From a checkpoint of a small mixture-of-experts model trained on Wikipedia: vocabulary 16384.
Below are experts of layer 3 (counted from 0) of a mixture-of-experts language model. Rows are named router (the router's row for the expert), gate (a neuron's input weights, with its number), up (a neuron's input weights, with its number) and show model dimensions 0-191. Each number is 128 + 32 x the weight over its row's rms, rounded and kept within 0 to 255. Numbers have three digits each.
After each expert's rows: "gets" lists some tokens that make up at least twice as much of what it gets as of all text. This comes from a sample of Wikipedia text that the model never trained on. Tokens count by the router's weight.

# expert 42
router:124135137111096132120153147124093086112129107153144120114160108070119144115144137125112143140082144142116049150118108171161130156157145151070091105152158117113047067090174120162139135148133163111151159149127150086133189140139134129086137122127131131133115106162205103168115174183145104165146123196142114117150144143147150101037149162032176186122141122204141100181201205130135111143176144153163128191069168108106148146039139182113162133089109106138106095128139101122112159108165143139130176127195182175141150146135134118124104190093131092116125140109123144137112089104117084103
gate1:115133158194117129120104148111099116124160129065132106168149135120115133101145158137106104089152148144091118142125098131172179147095145126154150101110098186133119137138153125117154147135070093117155152174065156101135118078140108078122119091137157191125113096121151106097120148137103135146113152147166088131141009147149125206125085182119096087094135176109121119139116172118097085130131197111143160135149139208140115123107123180114144101123122065128152081174125150074077107141120182081097184157069087160167113116157157101125074115090109127194045042126144164097115134156159171157
up1:093146158197109105117110140108119092130154122064152089155130146110104125105144175137094113104153172135098127142127104139186188162113156137158164101092103159120108125117149148122154145119091108119159153181077164112137136088122110075102124090128143193145131095121163119084131153129103121152107147140148090155147025166149113212105090173118098095098139176119123144134120169133083092127134182101123148136152134200147102115091111185108183112103113093112143071166132143077073129144129175067104179172075101165185114104152124090110106108098086133173040056149131157094099123163166178158
gets: " that", " which", " it", " he", " who", " but"

# expert 19
router:142100187079179125129138169116080124138111134122185171094161124100119126114123142147139124135086107108135040100118114129160099109138136156134078117181141126147149133103172231145133125178162161078176125126118181117115143086121153167075121118119105130134129121156161124151115212179148120138116102175164100141079082152149146166095154166120121171163100134159137104154167230107116110131175166143125142200085151109084114125081156142117135134061119136149112072134091100119088117083118103117092200128124152163152219133102102115133172173106133114130129146131204181159157100096086140127
gate6:114139159163107136143075161142161135142112106082118092118080071141131067170137115135158151146181098124181077071118095167087100198076136171163090132147158127095136129147050133142134155135083139093132100073162142135132162082080127118073111092142068139110104121127139100094180153145191113137125127123167093139133154072177100180144134135136116131125105112213157145111116172123102095141203111113138181154138142100166116209118140213103118132097086144164165138087134138152166148166105128065099080094102092099138109134092149154184148155157159142170126115057112158133142100112153119153
up6:119131094138169089135095120152141091087164113156069159095157151161138148111080181158095163094154188125129132169102158205134142095130068137159169094121060099149119163137136111115132135141077057156063155158080101171199163128135139160125177134151116177121130172150130166192091088143058109098167098106073155106182112126096129087153099138113111071110135162099091109129163059110138101097109107146136156087161112096160117122171161119123134130158086114162156146169078127080146165077112114166110136110148075095119135054146117129113133094124123123149095164164155082091066173123151152141
gets: " ", " 0", " —", "\n", "%", " %"

# expert 25
router:119099143090156113105107149176110117137149138117173137117158116091106162108149101141145122138143116091127112121119107113191116110141134167061086076133143089143095129117183210123139106108115126115174149155132127121114178105105142118126090178150108165138117075108149135120169206138138087179117178207196126137139119123143153120091130166044162188196142130174159118145194193137156121109133145173150156197088186130076142149074128129168149150085146136172099106145176067133111149101165134140130170127184184156111139138092129108120170189097125105118127175119118175113176168069104080129
gate0:112123150137115097174083089019098162116174160194156195002140141169154171110095147129085153108104099125127130137120157124146117132112116137121128162184109170114111079089074188125170077181156127158122146136158127115153159177194130169094131151161156083149138121120107099151147104152176142151125139159074125171145148163149124114081134128134112138107171149085113099094087128147172115146126134096132086146148079083145145046141072129148134121102132150107122125106113098151130175073139135106145134067149183140132101141116147121098075157100103101064117128199126182144149150120087098139
up0:146132102134152175079176169224148099141072104066113064253121126082106091142156121107177102150147151121137108130138092134111149118150145109139128097073146083145148171173189072120093180077108120094133110116088141139109099082066131087155122101086100180103114129140153147114104150109070125096133114115183131095104097096114114139176115124111138119148081104171133153159167131109090139108133130155119166100104178170108115197111189125102117144153129106137141122145126157098116084185120129160102139188106083117127157113150108125161176104156161160197154116061142084106106105145172159111
gets: " was", " is", " also", " were", " are", " be"

# expert 21
router:095115135105181152099114164174124139138128142113197120153149159110102142085157094111131119130091111118087055137106071121139148137149102158084075118183131115133125122123129233156143134159152128094153157106101165125097201150132114162064087135157142160187112094113193124121123121102165123132098091210184097149091078126157108131096118159027148140153118164164145108167171160143114116137152148113099136191065151150093098106121143145116165166100121151150107103134128101114124127119146066118094167136141142190146173195134099124119161214142111101115124134114163190094139105076124091075
gate4:188118136160102119144148066172057163130095103117200106135115119162158165098122117090125151126145094167156162132116150115093099135103202176143124091091171150118110066087147145145187111193179203053097130153087142161164094144156144068154143136118146157115096163076089133166146146122065075109131148147110119177138090121109116093153131143139120115135168151229148107102121171141112142095162126120132117126089183110171106192118141164105122095097157162091079101091092160142093116134113149121114121133086180155151174159118164099169132163153150119179181112082122140126083105159123091116
up4:188119126176116132137152067170051157121098096104193110139114119151174154101129120090128143114157086168155168145108143133101096130084221172152131091077174156121109062082138136134199111191173183044097130161091150164160116153145147068138143139128136149110087164082105138150151158116075081117142146136121112194143098117093116097163126134129123118141143150234137130110123161147119146101156114133129114139085192101175123186150139156112123114101149174081072125088093134143101128130129132124110136127104178155149159149109165100173119167154140106179182132064129121136079113155128099115
gets: ")", "\"", " first", " second", " one", "th"

# expert 14
router:142148119084164127127130173123104114095100125111199148129153144088116125118097126132157145120109097138157075139112101128155088126124133133102088093165112117148108146123186184139153136166177153072164132110082149143125182102164165166110127132107115108145133120152175122136158172165169110149138124247166164122125084127138178149109086139074158142158154161187142087173184212137098110125144151158121111189110161107087122146073140143125133164108105137144116072123139126130119141080168112123127167143089200206127200129117145100096158142115095093132134136121255177113136122135128087139
gate6:077130105134121083143146126110101152079071094148131185073085176131106171081205145143128103138053153153136109120097140140116079165072070098142111110087128126155168118180181119176138112107117143171168132200214115132143146141094159152125115114109107077112157140127129068105110144112068105128099101160098130094130169105120128135135071122045090116160108181185110108112145150101139127148119116083081107100139094106065101068122131127103119112172135096118078079165142150125096059101124158095170107179105121079158098077146115134106077108152126128072170142098147135105149161133168109124
up6:201092149153112171104104146118132092160169155105123071169161054130147083165051127120135137101235106122132160150141135086144169080160167149150150147146133137084116129076080163070105155149124110067104125051042138107140115109159105101147116129144146157153118109149148163101173107149179162136131143106160134150154086147123108136136180130216166152096124104104137131151112129161082151096130145163158131162140154155174139187135140124195136148074140148127160139076111131127132193158140106173105159074133129187107161185136124111134188132112140134181079111149135120128086101163100153141
gets: "\n", ".3", ".8", ".4", ".6", ".1"

# expert 61
router:110155108094161109119127181135048090114095098109132141106177138061100138086126148139117156127074072099126091151091088112127130120137127142049087093204173110136070137099143187102146133150135125119149112093112139132047167093152144116094120146125137154145096127139138129127134149188106077166134163215148144153105091142172096089096132152080128127153147152162138111165181213143151106142150159153133116200094187115096116137048163145133125190056131142130132089117100083110107122116162112161082196104135155164090176141111120155099157206100117154105126150114160135128145138096113104116
gate6:110074124181135148113107120137067088071092135077126137134116117008163126116134173120098120112118151127124111187103149151116060147087213123122091084192172112152132104088111111165155115151092172139144095148150123116116152149138112109174140150186198131106117091168127119081159126150139110140078084108183131111138098090121082116138103123160133101167123120105087113133114149073113068118201137103139093160178071089127100105129093180120131166153176123101150090097090184189170141139111111144137120120108123133229123135130152125119133151102169148074095113173141127109104091143121112067
up6:095079137184172145133121102147100089134102153104121123132128131046123113120121137114094122095104165166149127186109113155106044162088197107129087088182204100132095093103098120145155164169092148166120089134135153145147138151132107090169119147188173144086115084155115160064135118179127091122100071135181144094121107103138065144137100131146138120173093084072053116128103161066094084133188121119161117127154057110131112127120086191133138169142114112110155096099096171157142136126103127122121117134114124132235119135126132110121156137128162152083103055167135114075162098145143140086
gets: " |", " ", " (", " (M", " (A", " (S"

# expert 2
router:137121123105143136137118146149104113088110140127123144166126106054108130112115153118117161131097119100123099110098094119172154095123102150073118094167135151164127133116181184159133158189151145111165095100086182128112118144139105122103108117106132123141106115149113120125130155148175130153114125179149169146123107177130194156108131145026137122133130114219137089122170210155133128154177155169123137161080217096107155127082164124124174188064145145150111106152136092118137154097143153115097171135117187165131159153079116143102149255103114125112151109117217181103122105105147085111
gate2:169154120195076141168112169169089097161102145166142131139129129095090170130107102138109195145134084181100157119092160153098150085134157051106135136153166163135163157162141134140168130152139197165146150107068120059118120167158092089144116100167134164053121107105166147148155142105145110166167112132148148133077158039132192112082165148090151148169150109122159136134093151155157129144107110169171145150083164129148156173115158103179095126033141151143128081152159142126148100158111098145110166121094109197138227100099148153147147127131090152113160098146147168109114083153122142121
up2:183144122176116146158178104160179102118073119125165149140142127156075217116108112099133169121097134169105192104067144140089142027146134165138075145145118163115159160161147127153136169143132227104158137086090103133116138135121170110167122095130127133085108096102095168151102189114101094126090106167156133112181092066153149083102148108123150084124174105092148084120105116156121098119117115158159154131050119092177181145136128148161158117096151172175178118149158135137147147142127077171083188073104144165077175120089137109161118140144114145120160128104152167112072117143124101168
gets: " May", " January", " August", " March", " July", " September"

# expert 4
router:149109099075136153090132159128123108095119101133137174120121129069113133094159125155192134132116096125119081134098081132143152103139123148080108117192133135134099145138163199093151148147153150055183129120108093130064147091119144139057120129122116148162108117153123126146126181157142116151132153165153141152113053131141153135106143138115129152181145155192158076175232182112127098130146118161126124181078190138048149071038175146111184177085124162167132069139131104133130150108153126153121172111103172153104141117090143127090112199094092130071141139105120153142171130088105084098
gate3:069169123154146133099173112172189152144127109137083161132112154145117157138215108139154127121154113121143170101156147157148144111108184166162097124106150098175159163173090067076156148137165153074118128157130059138147152120108128104165128095133130124059125148144050141195115115101137176143084084109138225111122139119144128121188133146179096094132119115085150083110096104127183082094106111153147098103106089142098156162112107124154117163146131139153136109225095136159103120096090097094104133091072144108133090156142161177160112074099172115093119154133066099170171131147164158180
up3:049145093134118152152140103160146112112144055128123094109087063087134071161102086117132135144129129094108115102149117144147149124081186139088054193113111103144136148051107120080142083160143170098164165141131096141063122109158133093102091099063098154158131133092098107078167065123179124177128108162149163129087133102154154168140222127134108161053101179147115113132092126092183137072134144173098152157149151095080130128124112136175102152162136121132132091166123139163144146067134136084144159161122172131080126195174122142144133123120183179116092102179127151153140128135096135118
gets: " |", ";", " 0;", " 1;", " —;", " 2;"

# expert 55
router:120106135081142141142138160144126096159121129131150142124118145097119170107139125171120130127100072103107110145116084113173129083127092152068113135133130128152037133102149180103172147176159139102149111118099160153066149125063125141112096123139123137156087128134115098139121137184161103145117123216129118125093139162150150154099091118043179132144144166203145104138160175125142115159172163115127166191066209135126161124093143166116169148103124123143114113137152094106122129060160160134099196112134194201114152105107104141126157241101137109118155139114212171106117144052127096109
gate3:097162178131112108187164141145112202138171078112133215095137115118098096110140117141123114149104086121121058171129095121192103127141093137176123071086158149131154105113162095117108143172201140130142107117160109182125124036113100130176147080115135213155092123151126136136081115150171165124116163115100116123157144122132146090094158100156130141145155094124144123154205113108121110142126144148170134118107134117118091122089140161077117176098101131168109148149150062083144147064190133169152102116140160163097105086124115175068095137149075065143190144073126103117133147108168057111
up3:169098095137162151060078110097134044119072170153136049151153147126166155157120133116151153113152183124158189100136161132064155143127154101062113173184102107110122165123106166139132106091061127112111148116088142081137157229149138112083116165125117062097168124111139123118198142116112091128152101146153137147112107131124106146170116161090133115124109148134121132116067147155148163111145140132101107130147142130112154133152132096166130086146154144110139097098103190158092104210064136099109149139114112114152160165132162081192148124127185190123061109196130157139116094150091187158
gets: " de", " \"", " A", " I", "M", "D"

# expert 22
router:131105142099202121122140160126112121119124109114161144098144157108122124092123088121158136151113086155132062141108061124170141106140118100086122123143164088125054118138142229092097174152131119125137151122102181138090199129080128158111115162141090110110118091143144099176125215122144129155146113148186153111123094136162158134163125107097154141167135132181152091163193210126165065111137157152144146149104192164103116113083166181140159140098160114113110081153126124115078122111131112133109179128203169174163172136146118136077127193148086102093154151128222172109119154078129129096
gate0:165112155116082106097118084119141135137144188094072118147171169135208154069161136085091154139182127176138149147168164097167098097112183107123169111114130159062130126152096096104089199073124058181081128092134137071137174124177084130147114064150168134179128126146122158137157144091120161151105161097156146091116143175128083120131103088134132116122101161148162111127157098108168128121157144118129153090141151100151036155131187087138137140132144090102127140158182091119100109138142131075113119136183171059130118124158105131162116125124058119155180124161120082099100186159084116080
up0:144100161117134131101135062064139148168115146051105152131135099131176122132096110101135139163101116115182066151118132178185051087115195141170103114107161150116148107134112125112129169085113098153072185141131127071132155048142128068116112148098144111171096104123168098106139200114147114164129107125165179086148094146190131122117157150091117107173096150121189100178153190125180146160171175107118163151147168108132023097110198090137149102135117080135111128162103108116105128155103156127109087153157186117125156148135130142132065167171118118075155141164122122157112143131136131146
gets: "-", "f", "b", "p", " f", "c"

# expert 6
router:171099119135152140155120106149071134127121138166203175114149130087118134092140129174131144123102093090162080123097095146146151084130106108071121099136138099174096123108172157173143133134117165104170161109097123113090148146089131135077103153103124117108093181128160153173137162182152099150156146208172117152097121162138148184041128141093160127171119132208173071147178234140129098131162187162151147132112182116091125128135179186140116175095167157133092069147144112140111126104160125123116215141157127152105187131095099118124138179108103115099110155108134189107100155120127072105
gate1:081132182145096101141127094150151138119110097104160201147094106097133165174150125113139108162134091089097094174135088139151162113138107169130157103145140164107147117104065155104118145186132151120139152198170140153062102107118164091090153147108103091154141136143147076115160145100122112144109146116150108163166156100097174112114141138117120152164083157152090156185128081162168117161150105127179134155125155173154111149096098182139155147151125052162088155200148084131168150037162125109184130106132147189136195162109144212117061146133164117081124058078147113100131113074089132116
up1:087143150134110122173142085140161169118165117115172200126089083169090167146164127119075105158130130125102126150117097113160134123147107155128129142141148138187117114107095153125130129235117197114150126200183095132088118078101183100134102140138130059120166144110116088123150101125133103142122095130108132177203145115102161106120128095142123116163080125140096114135123103197176098144131096165189129136108163132140130104088117161153122167134141081184136107159174113101172158039154108107158148044136152185119153168150124148100028139140146164092146077096140140118128097075090103178
gets: " and", " or", " &", " –", "/", " /"